Weights of a small mixture-of-experts language model, trained from scratch on English Wikipedia: vocabulary 8240.
Below are experts of layer 9 (counted from 0) of a mixture-of-experts language model. Rows are named router (the router's row for the expert), up (a neuron's input weights, with its number), down (a neuron's output weights, with its number) and show model dimensions 0-255. Each number is 128 + 24 x the weight over its row's rms, rounded and kept within 0 to 255. Numbers have three digits each.
After each expert's rows: a language model's description of what the expert responds to. This comes from a sample of Wikipedia text that the model never trained on.

# expert 43
router:160105116131175128141147131137140089118115186122112100130117152153138087133173157124099163159100155154114154106101144093122140161114162099139137120128189187150114159134124141096109128157142167126154178107137137155098122174135118153118140132110128134179134102134175109108179114103139131155158093155121105105117163143128114148100145108090130140094116134087114155135135138139138087081130107144115147117150085138135113073106129147192085114113110101128119098167138137139099135174124150121172100151132149162088156134113116132151145104145177098152134142141088162139123120136087169111150102131086142125139159106141095141120127131114138140146119123130124124088119170096136134083159131135103126113134132170103137123156089103121152116117111102102148104140143128119108123135106134
up0:102142145156112134150167126089127131131148130107158133141138149126123131123124119150169128162142165105139125123092094129096141125134122121111146155154095132148134095120138126110102120112113129128086145140157137142123142142128121147101149125143086134173154143093136139123111141122161162127150122132129138158137107170145147136111153079160121120135144069088138151145112149141132128123179146149103108130115114102101096139102125120129113189157141134098145115092097111115217134077108099138127165154149120128096125097118131167143153181144114113123151125162111166118111150126135128147150163131105135111104146116164093176135114087134147144087074156141150095147147117107134074092168097124104126121142145057154096133093165117098103141125085121105089150122145150118114087076125133
down0:117110102137121118158128137131122101116087150124134160103125158125113101164123122183131123140106105096136141141116092138147110135150103118110093162152130134164193131098139130169144126101127102140175163119129099095152116115147136096126112081129092144128152138085122144105082116105227152176109085120084123141117116162084120158119108119155115158144165169112101121114152146122078116141176150118123100122190176152124131151171088127134142131134117145133129130122132133122102172122119131122110123085092123124131116113132131140109129108131140111130141073125132149150105110161113146142142148129136116126157102127163108130138162123094155131122077128123140106113131139135121143125106097117134198137108136150162112089113137135087119087152143151140095142090120136171143119171108135
Description: Name-ending syllables. Final pieces of personal and place names, especially Japanese, Slavic and other foreign names, e.g. Shim|ane, Tsutom|u, -son, -ville, -ić.

# expert 27
router:170110102105169124116146108113129106149110133112105081148172146099130091112158141146093110114137152118119150097098150145119115129116126096114159110106144115148099145154145138114094091175159157148182141107142146154098113178089145169107125134125115142155208133137170129076114172113164132117135098150125118147136115125123128133141135102101144143126118103087105141134136150124160056130157143125124114111104132148116128127119134128175105133126143120158146088156097091128100148134116132112108110175115152112106141138088104182169180126141153103135173156168136135122142118144116142107150104135130092133138122120153115164121151152111130102162126107151112094133100148106095090090121142150120116084112122148142141128120109084100122103071130130170178115102110153133111133141121129
up2:116087147140138135100129100126097165128094131139133116124142152133167145170125153151161124133151119091133123151109112154174146154096115138131129179175074134108093145147148134133094085185115159124157157150117148130141122131122139139073159120122119107103131139116147147078181178120085132135118114130168177143116102141111122146104129135147131113122168091102107162130113160066155109098092139149089121128121125176129106147166130129136143125104120074174119108123106089142125130153092111135139123176114141141153145129117136154115149134119128131138096125076150122137146117130072133135142115163087153086163118126183097146111179104135118144157074156114141119125118126122105099116120129129132168103139137119151134112108124117099082108096138132125120140089092109118139154117134115
down2:117069157157141137146098132103153180152136110108143117086147121095141107152070137132169122102152114116141167115100118113088125143127138154113107130139143167124157122144103101151155163122171109114106141128129101122128141124129139135080083153136086141090111143096163150100110138133148107144150131126091147130133126122130122159145131126126146179160127116146108160135101126140157185148089141122162154111122135117107113160108133090107144173092176177146095164150140167156144158131123098133112129086093186102130157130124128165117117141118108154108104114085167150119116090117162123148137162108102114112083133115107129138136119115126140131087091138158123084158125157128143100154124093101157158164130111106123076151121130145098137146157121159133110136115105124090123079161130138
Description: Capitalized word starts. Capital-letter first pieces of names and places, often after a colon, pipe or in, especially N, as in N-amibia, K-erouac, V-illage.

# expert 17
router:168124128126156140129176092146128063134132157098165124164130151116123108107184166123116137144097162110153178107095156106085166124111154126123117120118147165135111145138122103113106106117149149121150190145137182141117132184101151111154132137126129136106190104150132092130126138102155115154129140153128115136118133135135117119117130112099130144153117114062077147104126095112152120149148145143116099100144133109128110130133134154146081119109145095140127116201116127097109163159117187113139119171102092099108187108108114122161117116149149111116132135191073164120151126135137147086124134120110136137154121118132116122093115130123156114098151152125095069131136163060131117143149137151147133127117150129133121122148119116108127133167143116112152141130118168147123128120126118
up2:148108129102107122104099113108143116096118180035125114136112155122159095128148127129090136146148184102124132080116131109114165122146119086117119123092134101140185123128120112113125148093154138159136177102122139141151127139106126191163139132156104143127119108115131139167102149136127140122141156121116151136121086163136113122099146091114136119107130090119152097110169110154112133133131166148123109098111135137112138154141124155121117133159090142135165110155119122141138166138137088063113103170117127167125127113149139145139099117172122112155141134168061169086102143163143124121156132133126112146129111130163108123145110121116168102099168125138091145139094169106133163125177110171143112079133143115123122108161143100109137155168137160119138136100119133128094125105147088
down2:152127113160146152112133152081138124132146125150135133133146136142097111130141088145110096099168106106159110168130158122125122126152109113164131085139171156148148095172127139109138171122100116161142145108116126094085126131097136115154084120148070113096138139175095127121111096104138142130150104146120094129167143106133156155105103121125110188149124154129121167150121142128121090135137175162109109127154153117138144139170125122092132158106129118128147132131090146101127131078104083142115113107112134095137098165101134088099118171148102144124140119139180146154094102165109175115110106121148146145121090083094129147127108136081122097085130131123161166128159160160140154105114170122122131136158156140140131174083142141149147164099123088139113159096166157122130145131122110
Description: Sentence and field endings. Periods, line breaks, equals signs, slashes and table bars closing sentences, fields or website addresses, such as .com, ers., ==.

# expert 11
router:120108094096128111148162111133114135128111153096104092145134165109133094107163149092124146096079118145117129100119135140103128143109153130122119164149146186170103135148158155126126128141124167173115126135153128148122110133109141171113139144154101150139151123104132112106137139117135114161157111175140142118160164155117165100119158072128141142138153107132123141140101101124150123107117142105082161068140134158087136105114160164124084084122138120158120109150119131096159152151107131076161133147138169130128127167104098144159169133147160112136134154133128129110149112155101148114132141138115119121122153129162100165085142149134171162101109105156081107120130155065083106125143107135103126081109090161143118112119082108084143129109128138114144103117147183167107151139096127
up2:125137125151107154148162114140139145170095107084157118120119162163104129136164154139124148155109129119121098120098137079134120085135150116112104075145138120128092183089145118160108107175109158154126115101130151129137092124156145138098118140102127130153107139135148172110119113132116114182177113174073150096127107124112128129100096133117102145139108123113111118107159174133167136119164117152125117120138098123131110156134121173105141146127117142126141127116097124112108113106130145067127138155165110136148118142115141154165102080150170158109127145098144147092086162106112115112137158206117190083106133129107148089123178151119127138142163132121168166098117091119134182114122125137109153145137123140139132111149097124144089116118089098112128128131106113165104126136118121
down2:130151111118124109118107131131104144131194141141139081121162144095116129094110073110143112123097120126164089130110106129148141100064115088114124148116112102124146159144132129143155134103127141119115138154113100135111131142121118149156116133172150138122081131155110088112119158112080136175124111123125111144153140092153140155108143113103123126162167167188143137093123117094099128121102098129130097159140152159137097146130111146126099149111113127126108130103141127188136133133144121142162153116140144104109141141132132080114148118121084120139122180162097131145142111128113121160155136096114115092155165146120114108088144146091128109102110128137154110094105105154102114130127196149105090137159105125134062165083114147112149135120167162154107158101144161138100159187142162
Description: Prepositions and articles. Prepositions, articles and combined forms like in the, to the, for a, mostly in biographies and sports career narratives.

# expert 53
router:157128118074175124141142103135134108162085117137130128123152151101123104098131168089139128121117144150112154128124147148137121157129143134091168120111149146121114117141103116115112134115163188127134164092137145156117114106142140168111156180142121173145139118146218127076147145108145114134115123147118093118166118154089135132152134130102128161116150100091097124146122143135151017135150124123127140132144130146132152120118125149122100142114143103138101144138120137069098160123122149097188157124113139105089116135111098142148170106141137079173145162122117142123134081136112129067127128114118101122129163086119152142143120124139127152141132128153129135123105155098121112081161138152086157123144136146142125088082111100116130149110144131153102110153107135124107130163102134
up4:148136111108096176120113116122122124158100132118149152117101124111149115155154136110140144137143172175105153125110158110128133133104132133145206137129152195174096114136137171126137163161141120123096158160147134133118071094137127127119116127172125118152146156102180135120154121128171126148115148160104095143096108152137136136108101101104145096074154108105101109137130153153118155158132119155116126118119134119116161131118124079142114121106131117088153132136157128123133170076099176130124117146134126123138120161142107167155117103155113169128128129135171133058155089143145129115094105121136136173131144178120099134112145099132145064144129123126139147126108113113104095145132104108138112119142130123121131166092141110096052140119158149110097150157153128095081121127111133
down4:091130147161123128125133116107126127115084120114113148125130108117129139153154135117151131156126129117144140102080124170139166151134071107172091103109102083111109160129096177137120105154158100171119099110123140153133135120139153116153153106130103131125119154144106098156175108176123142103178147116148108168100096135150145143079124112156158123111081140171111091109104097105183149144102118123114112128165155150158151147132139155147131101140087111140098138098129073141152120177142174110123143146120111117143126150133100166140095111117136145136111119164146153121143155134143138133138139140119134145080087115120078119104131129123117149174108124063075103108108143119153148143134099118157093121150134135102088119140104147111087177122161123148117137083134133143136122143089110
Description: Vowel pieces inside words. Short vowel-led pieces following one or two opening letters, such as ur in turret, turkey, curling, ro in dystrophin, ap, ip.

# expert 29
router:159099131115165123124159102159160113172136137117118115142114155096111105143126151089127154104106132144141160133096160076123130160119157146137118174122167131100094148137154127102079131136130175164139158130154140145104113153115168152149138116145108126119126104178190134110166144130152088122108118159134125152128140155128124130154149111141154120111147087091136130123105126134121076100124119138110142105157101140110141149129108150170103121138155108136164076168122147122094139169141149146139110180108122103122140136121111164152103086123151076152147164125130170129167130119119127094122098159110134110101170124125105151103110121096172120108144098168124104074122122088145098101167111123104133118081117112129168141132100113136132104149096086141161115111106141139088129174102130
up1:129096123152179097119157127146135122148120110152110114156113155081110157119108155141119111165119134160156162134128142113097139142154160122113093137133081122086112155080139133160130153160127142124174143078134133140129131173096117143148134131129157176123134084123133130132133100140133145107132127099123110156137141098090105139165172129107121165115149096115125103136101123104124111125107140120168127118164132136112142174161116161134123133136129121135119123094091109098185152151117142114133148175109101107101133102144104128130124131163160099194120129099109150112143170155128159112061103126079094118118097107166134151128080163144115143099145135104104100170146120117165064154144097165108166124128120129111134122157104142095158150124123117140129151099090123114135180151115101
down1:118133090151151129120139128085115120148140152125148136153135149112157095125119113161171148166133144125158118182128127096116118127111097126145103154136073118136155138156133133114122077098095136147131153146095155121114139107148139131174115124095113103131054120109109095114108101108158172124133116107128106138100094153113164128154137121168091163128117091147137127127183101128090112134169140123126147130098131103125102117118109165109170113173145122129108118125121118110156070124154138156084129165109117125079130148125147086142122152120094130141077162100076101122158104175142164162164110138131135160104137113137137138096137128136113170113148085102159127084131143156147152096138131117123142094182154133144152112130129152105121133109150119140134156115159095081171148139148110
Description: Mid-word consonant pieces. Middle pieces of words and compounds, often consonant clusters, such as p in wingspan, ew in Elsewhere, fl in windflower, plus km.

# expert 3
router:105112101109123075132166151139140133128125170097101137100107124105146137112161144112154161104080160139112131089103127104114143131136159122123102129135139174132114097162123101066119100143155131132122108110161149147130118142103128143097161103126103176149195138141139117144173149121140127105140134150149132143126089121139179153088126113119146133117149093103111158123122122125139130122145161119101102098139125112092152109119141148154104094132150096129127103139138114129113144168119147093154090175099122130100136145105097150158147106154186128146152156142121153107149147143117181080153110142145090105150157120170093167100150119123145150132113112149102095076109168070141128101147121122101154124134125125146157099111069131110133084138118110146159128119138158174150123158093141
up1:144136144143128144109160132115131126113134085071170123094122102116152095079136125128117147159141170134147106117092089113116089139121112145081148164097174143154176122108132182111148099132174147099109141108110149070124115111084084161118123159127104128148129145099122144098109114101139100170167124143152141105103078107175158128135138113117088123130114083141149110171128080113125125086157149132094102115108136123153128118105142153142120161103119148115116129147153140136137128099083145138133123104122154132112092116130095167138147136149123146165150119102134102129122097107130106105145159122120129114201122083150128113124116135116108162129081133148155130094108174107093096137136148112148142130155155158191141110110126125142107153134103130135134109164126149147135152121174153
down1:103094124113109131136166120135120123120142109121157138119122116102108146116142134105108099104112159117133108078143153122098155108121146151101077125151131121140124095143061144102152135135162142123135075107070105052139094096130140097142106132163164108100111135145150085135112097132157112119121157100145138112071113100161129115186135115122140126128145164134136107146122119107151143133114128126142133137096134142132153111142159117129143155132095135134116125139099120138158129110153133099115133140139108115101072099152131154141104081103184137141138122177127100164133148144161095103128161139090124174151104142131162097144161122127067162128150127148166117154158176107165142080120151098170148136159148098124174130158088140140113143099108157136103119133146138148138101139101159
Description: Copula and adverb slot. Forms of be and have plus the word right after them, such as was, were, is a, also, only, almost, historically.

# expert 46
router:128138122127154111140147089116124138118108134099092066123149161120133123090152146079079130123121123140132135105093131128113149153139133150111143146151136135121113156161149164101097108128128121145131152108092140147098113122101155139143153144134119145166156075129131103101143181108165119142137121144136115199132115128112170150120135072131144140102161094107137135118146094118159125129137144131105134071177092133148107124122128151158087113138157102152152102127135131079112168138119115116116091149129138124114149139097100124114143136124131110147165155185099137148179106147137160116146116147103129107154166118156111144115152134123149153149111092155124106111119168058127117108157117112082141120117100135161164148099097105148089133107129090134150099113139203168096144155121147
up2:113146153150141165114142143147127127130094155190168191124132129145130153126126119128092145168110138128102142148143138152132082128132134164121109169117162140125139130111128100079127138126135132137148109119151176120134158154126098108112131114108131111109156105140155122115147117149150093148168192163146141127168079142140107122112108121145148131146130160129136130111111133103103114114130154140141110094132135131144169106108143090101108139148145149143134124168143145090141161134111142113129127161166125132152140063173096114124107167125191084126065153145110105093182112123089146122144149073110143068110132149135126142119103109172085152089104133100133115153120160113090121165113115173113113132104082127135117105114119135149132120122091135121123081128126129078119129102145159
down2:187111099080111137101085163163131149136165096135126116170136167121132098159130122174146117118133107124156128133100099156142133137121118093140135132119112122113112138142119115098130124134095095133161160128122115108144124155139150165153101129076142131139109142149175122112118114128128130117120123169167115167133130088110105116144120163162143120135130120127145127116097107114141116103171103147095117127150074120088111125131118126153124108133140128142151126128136111122117079148132129163143111146113140111132166136117135150122119099136122152118113116106153217144076114152125136150108144159075163133118108055123152110129099137098153129124103177098197185143102096084092128120111112138107101137134160139145166128142079148146163119178150102145117098098118132148140115110178111
Description: List conjunctions and commas. Commas, and, or, of joining items in lists and coordinated phrases, such as scientific or scenic, Irish, Anglo-Saxon.

# expert 49
router:183127113101160121147147111126122118154130126092103103126130118134121119100159135085108154096127126123094132138147167126098138146162144145125116131117172136127066134119123161089132122149152173144185173124106145163129084115114140141095172151104102143133136106123157099101151150089150124141121134159181123157121134170131128149137108077130154140072138124085106168139114146146120102113122150128124132108164086136148163125127112131111086101083175115120128134139104112081142159156114128130165106143066130081126113152095121128158144144133142133153148118111122167115139082108092142150117084159102128110140150126140111164110174128131167166122100100166135120101123172102131128118130131151139102129120148169169137139150114102118099090107127110161108116124146149140103124173104148
up2:101142136104118153111129145157087125110127137170119146142159131127116157151127114086100108091150139175078111113142112112139115117110139152151129119180151109087201137113126110138120161161156154107076125110135145136138148104161103149171148160138117150108103095136137131118105119145123075100112137183132084127140129153165135121114103184137144131145149088116106133075154120141136137144102176107139141100143073136166151111137122138135129161105151116188139130170135125124116167159127154102131161133089117139159125135119096113129089119153133131115105159127100123116119134102074158139147168118086111133068103122116118134149099142105172146122161132131111134099141145120115149155137126114152148119102114133136092097117086103153141153170074112154153148115137144115153126157147123
down2:137130114156116109129107133069158173101149140147140174197136107119143113100120103118169121071151133132115117129109090122108117163114143094113150134113134120133146091154151114097128080098142145144149133130090105115118145111117094172148124101139118184148099147140135163094158112167119127142154095120169164124040137161104153094120099159144133081120144131125161125087148116091113092135168121119163138101161160132113127155145123142172088133162191113092155140108117131106170135149090123136151114098115157123110136130082135145123076109106122112114134149141158139157137118143127153129098179111161111124117131114158143095128106114112154118107140120122172170134129124103139084124124112151140107130130135111102147128117144144150134113135137132131112075130139116110102159121119132
Description: Suffixes and section breaks. Inflectional suffixes completing words (ing, ed, s, er, ation), closing parentheses, and double line breaks after section headings.

# expert 38
router:160098110108175111132139142186160085134126131130142086107143160127131114104124130119125108120090170105139155100101102129105132138103150147112108151116131172124128147130167119089086147143143148164172159091150143154087123137107168156133162170127132158138116154127187137087176120103161112145119103147141125146137113116126165155090160147097149129141166140083119123089113102101109022161123117087121137127146126163133127113142152166177093106138149105142122092146137130116107115165113164115174118156116156080094129123121117135158133145131159096170132160174116148126131112095107155101165111144149138114153142109143102142114131120115170130120119120148145110126140140104139106117142109111108149129136119130138139134095101097121116124110085120128114125122112130136093150141142167
up2:158068120100168104151126108134136082148121093117126157102117115151124120092149140123142175109167151149070171108132133156111123098124165139122162129126118086147129115158128103122124102097166145121094122142129155201135121084115160135144114154134141126127130167118151121121141111099149139131108146128127080087118139131159146110132106131110101120118148107098123116116119105165085124133179123076124129133103105177141154152124189109173133148107101085125178102142122106120153131121124149121161100137127169130125146119152096144135100099163108139166138100143103098126131098105106070127097142065187113131139104174127104130119164096100099129147121124167143139137102108136105148116143114128119109116159128196129113102099142153099126117141123121143114145126141137145123141123155141
down2:113141162161056113116133130118130133157131115137114112142110095150128167096122146150138138109133166139117152128136121130097164148123130101144097125090141112110113133125150111136142096123197084136173092094103145110139130124137124140118115103152107104114107160098127134165121079160152169121119145132146171134092133159094112107110098139103164161116084123152095136101101090115180144117139110113135137128121182099122167139145097135122147132145129123125080127158143129127192135127141170127121148089088137165145151074100138135125114187131138134078108074146150159165144135113107087145117118110166137166124105157110133133143105114159132139136117155133162155113151108195134101121144103119089104102090131136082148130124154105124138152115133148126102098127153114119163136138127128
Description: Inner name syllables. Word pieces continuing proper names after an initial capital, especially J, K, L, Z, e.g. J-ett, L-ubb-ock, Ch-uck, J-azz.

# expert 41
router:157118123131177140131171112167153064116140133119135094136132146131130109117147161106113122136084127099112165098108107107109141166123142111098145113121147161132131182156121088116127111121156148144166185137128132145088106120134123133124133123140134118152161114115157111077177141099140118143176142148112099165132104142131112133114137126114161147137144105109080143136107158132126067104105134171117116110141078118128159116133104150160093118129126105129093109170151102128114124171118196133183136132102140129095163113077140119174129127125150110147147146130082162138129140114130147095166077133100126114129129092146127123120114150165176171090150137123127105093120194086146127129144117129134156123138147131132123129136083101130128161133098097128177127123112132129123120175116135
up1:124103106122153128106165101176122112111155100114128076141130156118130121135140104136082160102101136116068136097079144123141146136131119103124107144102173143119131102135134122123158116118140140140099140138132112149146108127147130166152126125129083146121118085149148132127144153157133120105097104101119076167122096192120191143112104157162114160145112084134096135121129173148088150106163071083146142112153116144147107108168104163145112152048146140160140128143097124140119149186117109135159111175121147125138087112135132121097125094173081097125133103131104102135130148097133134142166120105157117116091125119116107138114155103107140142142131134132121106100152108121148115127152122134142147188122104155148126091158109128125123137151142097169147131120145142117133097115159176
down1:104074139105150125086126165117141138157125140143129124151156107103118150112109146150104132153134116129162105134116137135116136169152132117126121158142141150159099139121090181170135100127123157115132127144114054170132113113162149153104145134148108142170147133113139168134110153134139140132117146145153133118127113167103094113145096168136102152135115143121138134143140119081137109090129107093169126098120109115117107157135114143107096109141136134073108172116140140080190124113158154128181083142084158105090113136168121142105140128119081125095131117146164148124132170195131174123122120123142179137105139106105092136153152141118094101108077096125125130103136107099097139138157157092097136150103120132147142095134168119131118114116138127123084115096137125107097099175108155
Description: Infobox and taxonomy endings. Word endings and labels inside infoboxes and taxonomy boxes, such as idae, aga in Adephaga, istrict, Scientific classification, Order.

# expert 57
router:153105116115146102131160098148117098137135177097141110154146154129121135094185129081097149115102150137112159145101148135155158123140151120133115150117150168110116153126122148118110128145154148143180150115177182154128136116113125121142143117127112147174121083123178113143157102087145123166106115126143106167142150128107123143119120143120132146117141123105083152101100117156144083116122149166086134119137077135131172080157139138149101127110162108164139120171107105097105158158125148119147101151112143107081125094128097122156104144154181100136138164169103184147143106125114130121143107139111146126151142097170090123139133101142164125105123128145118082122144133099112089128132125125101160128129083146134136112133103094145108113124079098140179114133100127162126141110069118
up2:169107134123127118108112116126119092139133090148148141163149140142120130141129153123109134115157169150139160133109182073125156130127144159120121091157119171168076123158118140154133147103119137126128101148134066134138125161130126143106123134147134135176125066135132150101163131105150152118146114095111150140120160158105102122088142107073120119148123143106119121165099144190098095151104124129152114139151100168153084139130167149124123169124121128113120102148088122129118186124108072127135093130077141135144127141117160107113146123147132076163139153123148140147119088141141112126142105151141126149168081148138179118098161092067149123149109130145104121144147135133142090111132109126086107146074122123177117147119124121129169135151131105120117118129104143165092164114125145
down2:124150127097132132085101126082098141175146116100128119147131127133133117124117146088075131150150123147147164173127109114134151115181138140094120115116149134128076164053100135123172134137103123098086133116140130100127133092114158128181140124129148139106108128144062116151118108149138069084152109122128112135111093119129136151144122197155142106131080129131104112103113123139109111113112150197132083131122158174157176113154166149129128119167126141114109140137164145128145145101119107151157132153171129159138091109153128144167165127136149170112113136106140164121132121083124120119094128089141093137102131120109117109109109109127102126106139129184142128109112112124111106150130132128116106159145153147123172154109141097107105119120153138110150150148118116154171145143108169
Description: Mid-word noun endings. Suffixes and inner pieces after a consonant in longer words and names, such as ion, ions, ism, ics, as in Immersion, ceramics.

# expert 59
router:142113129094180105148136135162117075133147153134135139137145145132145116120148134099098127117082150134118150114092147112126157130101134175133127161168148163134120165172138121137093122163149151124146161112129134148094151138116160112140171131126098150150122113127181125116184119132162139138133106151133144142131135128116170148122148119137135128143136111100105151098112101103147070121098161128106135114180078160153129105117106168176086114124152124158118115188148155132107118169124160105150122132109159103092144129090109134135113153136174089143120168135124146106122117123091140131157104124095141086138130065159135155145139115103153150102102113140108106084140178098125127106118087109120132115127079134142170113093061096132121131109091093135148128116131130139102122161123145
up1:133110125103108119168115124114101175136149126096140131124090133132166127122133121154118167161050185147129114093096144135127160160149087074127163188155185147104158156163091129133129100119124112110127095135113168099156125140138162136095155107161114106158129114104137127117103123101137137107122070109163135142180099133126079128156153140096120124146127137148116118130157091104152147123114156139067133117112107120124118134112116139121133120155134125145078112092118104151111151151132121157113142105102142098130138106095119126117145126152081174166123106132113125114129107115124108183131138102112132160154117092162114167125162090112140116111101151106107156108096096120124085104143136122113121116108076090136123162120104129154171134124139120125116096129155114148120091152134156
down1:102124186151117137108169149164087095117141146149150120073128090124137130150175128129113145119106152132106133175123133101116140110128159159108114133135122132111123130083124063111158158112121091110161168165128147125104141107143144114167172141139100086103084122169126115134149132180117134157122140148102150143118109099109139128133131166122088104124090100157094127134139116094151100129136099117133121142153131124175112116134146133182128094154074080127127116168124130124102125149151154147128092147141089167117078104116135112126081091157160126160153168151198110138125166124175123117140113149118162113138120138123150109201107162099126132087126145126139128108090146126169129128104131136115106131155121135123095130163111146130142120138109106131163113127123126124122154106115130
Description: Name endings. Final pieces of surnames and place names, such as ville, ford, ington, shire, ry in Berryville, bor in Harbor, field in Garfield.

# expert 54
router:183104153090150114118185090156118078109115179103140073130144160116139137114173135114086177146115169147136164078088162147129151136094117129134148148105153128139130122129120122117127129136150130104128180124122133167130112153171139139114131149146119155140161097127146094136100165113153138156126136145139105146107134124108144163116100085098120153131144125042124127119137141109167101100127152116109140093144091120125110138130128153118086107091167121139146101187136143126131177149102164106142092185141116122131142117093130152135134138135137106139150124157116133133177106116101149118132131140102097099144123092122136120119154138125119153122147124139115089127128160070143146133171119121138143106101106151131143106106083134137125121137117088156157116138120205129108114131111148
up1:095093107127122166179173115132132113081127188105113149134123152147094113147181187113124133159097176141122114114125141156121139135146142166108157140096147111126080138153117138152151108122122160151132123096109114135126111175166133124126095165113169156136154135111130063120097147121111143135129127102119097098153123111132083147140126088105133122145107121116130099109095140128113127082130115143124175083110119123133090148123115112124149093107168098105138092142143104164161140149086126113132110152132117159113132148110136131144140150149120118130130125148161174114153076086116145114092129151151145155163114109125121126106130147108157135142146140130064092158112144090137111107163076112141118150105095147110129153111169102123064109106125147103081125136113135157133092131133141
down1:132121140133115118070126158110174119131151090174157111136127124132152113114145129114115127092153114112114132164133121116120155141106119125141143128151094112126095095137115199111138112116127133137117146114118149123084137099134164165108128119110069171155117146169110148124110167146094090127104154138146092084124135135142112178100159162158146129134124155143123181159092121119110135202117135141113066135151077115102156143114131067108157116147165144095127136097169155116089142100124126128155130101113096119119121100104122150135134103104119124119126161142139137159114159147142090164129124122131156094158105136114102116149141128161165138119138122114111094185113099122144132168128133082112093089183143137135135113128125146124131143190139122123158116158132141088096127107138133
Description: Separators before values. Space-bearing separators in infoboxes and tables just before a value, such as ": ", " (", " | ", " – " before numbers.

# expert 10
router:174094084105155111132133112118122084144110152141095103110143134128149119125121145100130153103113151138104157109103145156126149154096135103115161158145135134153112131137154149138109121172129159118159163109120140131082134117128139142123158148124098176159168137117132143108171149108140156128128119154131119155172113149128151160137109108136129160103115138061145152116127153135163105095135106122104134077143104167097119097101135135134098089084130107176092106138111147103119137182102126095168117151114127124113095141123103163147190117154105104132168158164118137110130139142071140129139104167104114100145147130158130126135167140129152147125108099183080135133094119096117111090169113116099094114118101173121160127130132104129120081066125115157121109124126174146109133126132123
up0:151085120128133144142142072149145121097130095104170098164125108131118133126129157101115130091129129135084087105119108110141168099150118117099109123115153084183151171135161123135114164138110138158131163124099126148147151128103109121121168155100126094083150145096127136122138143148137103129154114120116190119134124134136173145096126123118126123103117109122082136119165153145142128190127096089125155101134113104157132147142168180147122100156138107152123138146078147137135125163132172138148132119115099125118135071138133124131141115108119125145105108135083160112096122118139142141121105098128124107127116112194082140106113130168180139091144144157151134134104129104085149119150114120111116165129130136130109164173108116168111093119174069145137132124109164104103167121143166
down0:100172142124162121156114148087104113154133133170120141127139130126149089103132124187109124126129143106063109128147186109139126202134123142156086132126131149174109080144131153094160121107115114137118136115173138127160114084098099136100141169131146121129140119102182142098163159114118126158139125137147114132137143123090124068153142148157063125147157136141155115132149071138103100150144153141117136120142101147105172160083128109132094107135120140124133165143134155106127121114137129117129119148119138136086122139132139140107097114117129131160144116143095095148130122091185123122137112147111126151120123123124149154134150090121119105141120113092130152118157142106133113127120117125139134122154128059067110104091132100109149149103131152131150106092161089163113165074091132
Description: Dates, headings, line starts. Year digits after in or by, month names, and line breaks or dashes after section headings like Playing career or See also.

# expert 5
router:141093119097143123133121109117151111155121129104112086137150177125141111119120135119104159096109132136129121117097132133106153127117154119132174152148164123146108164126162141110100121175150133172156169084157116145105116125127187165128105165141114143143171089100184118066145170119146129159154118146151126130165158126092135158127122095135146148143124091071124139085139137122153062142143124121116161066151114136144150135088136115162085123103146098152145132139111111108134157133087120143123134159125161109109160137128105155150153124141132118122131149111133138107145093168162166121151130106113107108120119136145112166092148133129141127156120123129068118131105128107087129090153140150126160117111134133138148133107108107101130128129135132125139096070172201131093114134084132
up9:149150122097153142150106133103161136121078132134136104092132128138174146143104128115168092138105149112128142149125112131140143150133150165113104139138128170130108135118128179127144097167126140163086131185129099143098081090126181085090143140132090133120090154094108153108153147132096070110145123120100120112140102114170077133119161143122142096116135086135159114112128122081090143108084132099123128144096070144112134109129154136120130136123134157140107144120115122159165100115130139124154119144169198089129165112117133172153135135138134162093121151133114136143139102101123143126151143122123154098181113122152052141129127128151105140100112117152126122114153149115145167142145164085134110082121145124144131114161089117133131129109154144120128121146150089155137133159151173
down9:125143103080153162146098152112095154128092112112134137139142148145153134127105116181154130112141136115101108104138174101103136142134123101121123134156101133141133168148105102107141108117095117100111122120136077099107116126115106106113144101128075121134112152129162105136134102156110135088140156103129110091143086145177110101159120126080121152131143117137173114115166134174146173162079154130137101132109117154134157108131093126148144107135116116120132088134147160148119111089177117136153142133142142122180135143130173122120104134173097137110145135104095156161134088119100104142085162129146145105144070124105096104149099098143133081128113137128128136152148107115152108135140167128132110102136161070146161156185097139116151124136125134168152138124136081135092125157164177
Description: Word-initial single letters. Single-letter or short lowercase and capital word-starts after articles or prepositions, such as d in diverted, b in blinded, g in gut.

# expert 0
router:136119118105173107144145106157099108163120129095091119114127129121148067122142167083098153121079160143119162129095135135124157145131167144121169146118143139162124156129140164096105117111152122129160130120178181125100141145124118155129173181135113133140128128118180111109168134132121139150151114119143136159132120179118114159135118142128112122103113097124087132128121104151150089094110112120085088134183115137103116135147140101145108070123151090119120122160127127124105158115124150092168142145114118126104118134140110151153136113154116096126176149126093167133147122140084157134165123160101118124170148098202078127157166136101121096148080114134129137113097138093118118131158118094131104129130099172145176113120119110128114156124103120148123116132116126172090146141105140
up4:147068130128157157128165122110131123129136166104154111108130108130109071116101092115143139133085096152160136138114099214114134194112134122141120146126177100140130126144119137157121116161112120144102150155138129132131101096129104111103121131134151130182134147143133138115156142139143111137175135105134104081093130100125159127136107113065146154096154129108096117141159131164131146125147117104113110112137161134165164145083122165169128130173126106099135152153136134149131083126077132125131113093114105145093133102115108131136120119127101181130096168114116107111144115109171166131104135065115111163123164110101104096100157142128089174126151168120150125132145140121135138139125101117112139121145149135117126148125139123094089128152150081130177110109175127100138097151136116
down4:176129119113154118109126136123114136132119149131131154110092135151155109142093093160126116102135127092126147146134119159122091144104094140101166120116175122160154163111134127130108127117132145074116087124136110109151162138108152141168082133112138173086128143156143112107124132109128088157159141150142114147088134102119155133137107116143079129128146116119127077172124194119061118143145100125107141100131137109135135142110132160142129115086145121129081129095107127115136121177123121138110191137177168124116145131132130112112100124115101117134152099121149144109123092125132149107122133158114110134137093143137097132110139114111096143135098184080137098158109107180190132175128164109112164114152118187129133162133133100126124140078141123108151159160186151130135113099115107
Description: Mid-word English fragments. Inner or final pieces of ordinary English words after a short start, such as -ter in Proterra, -over in discovered, -ories.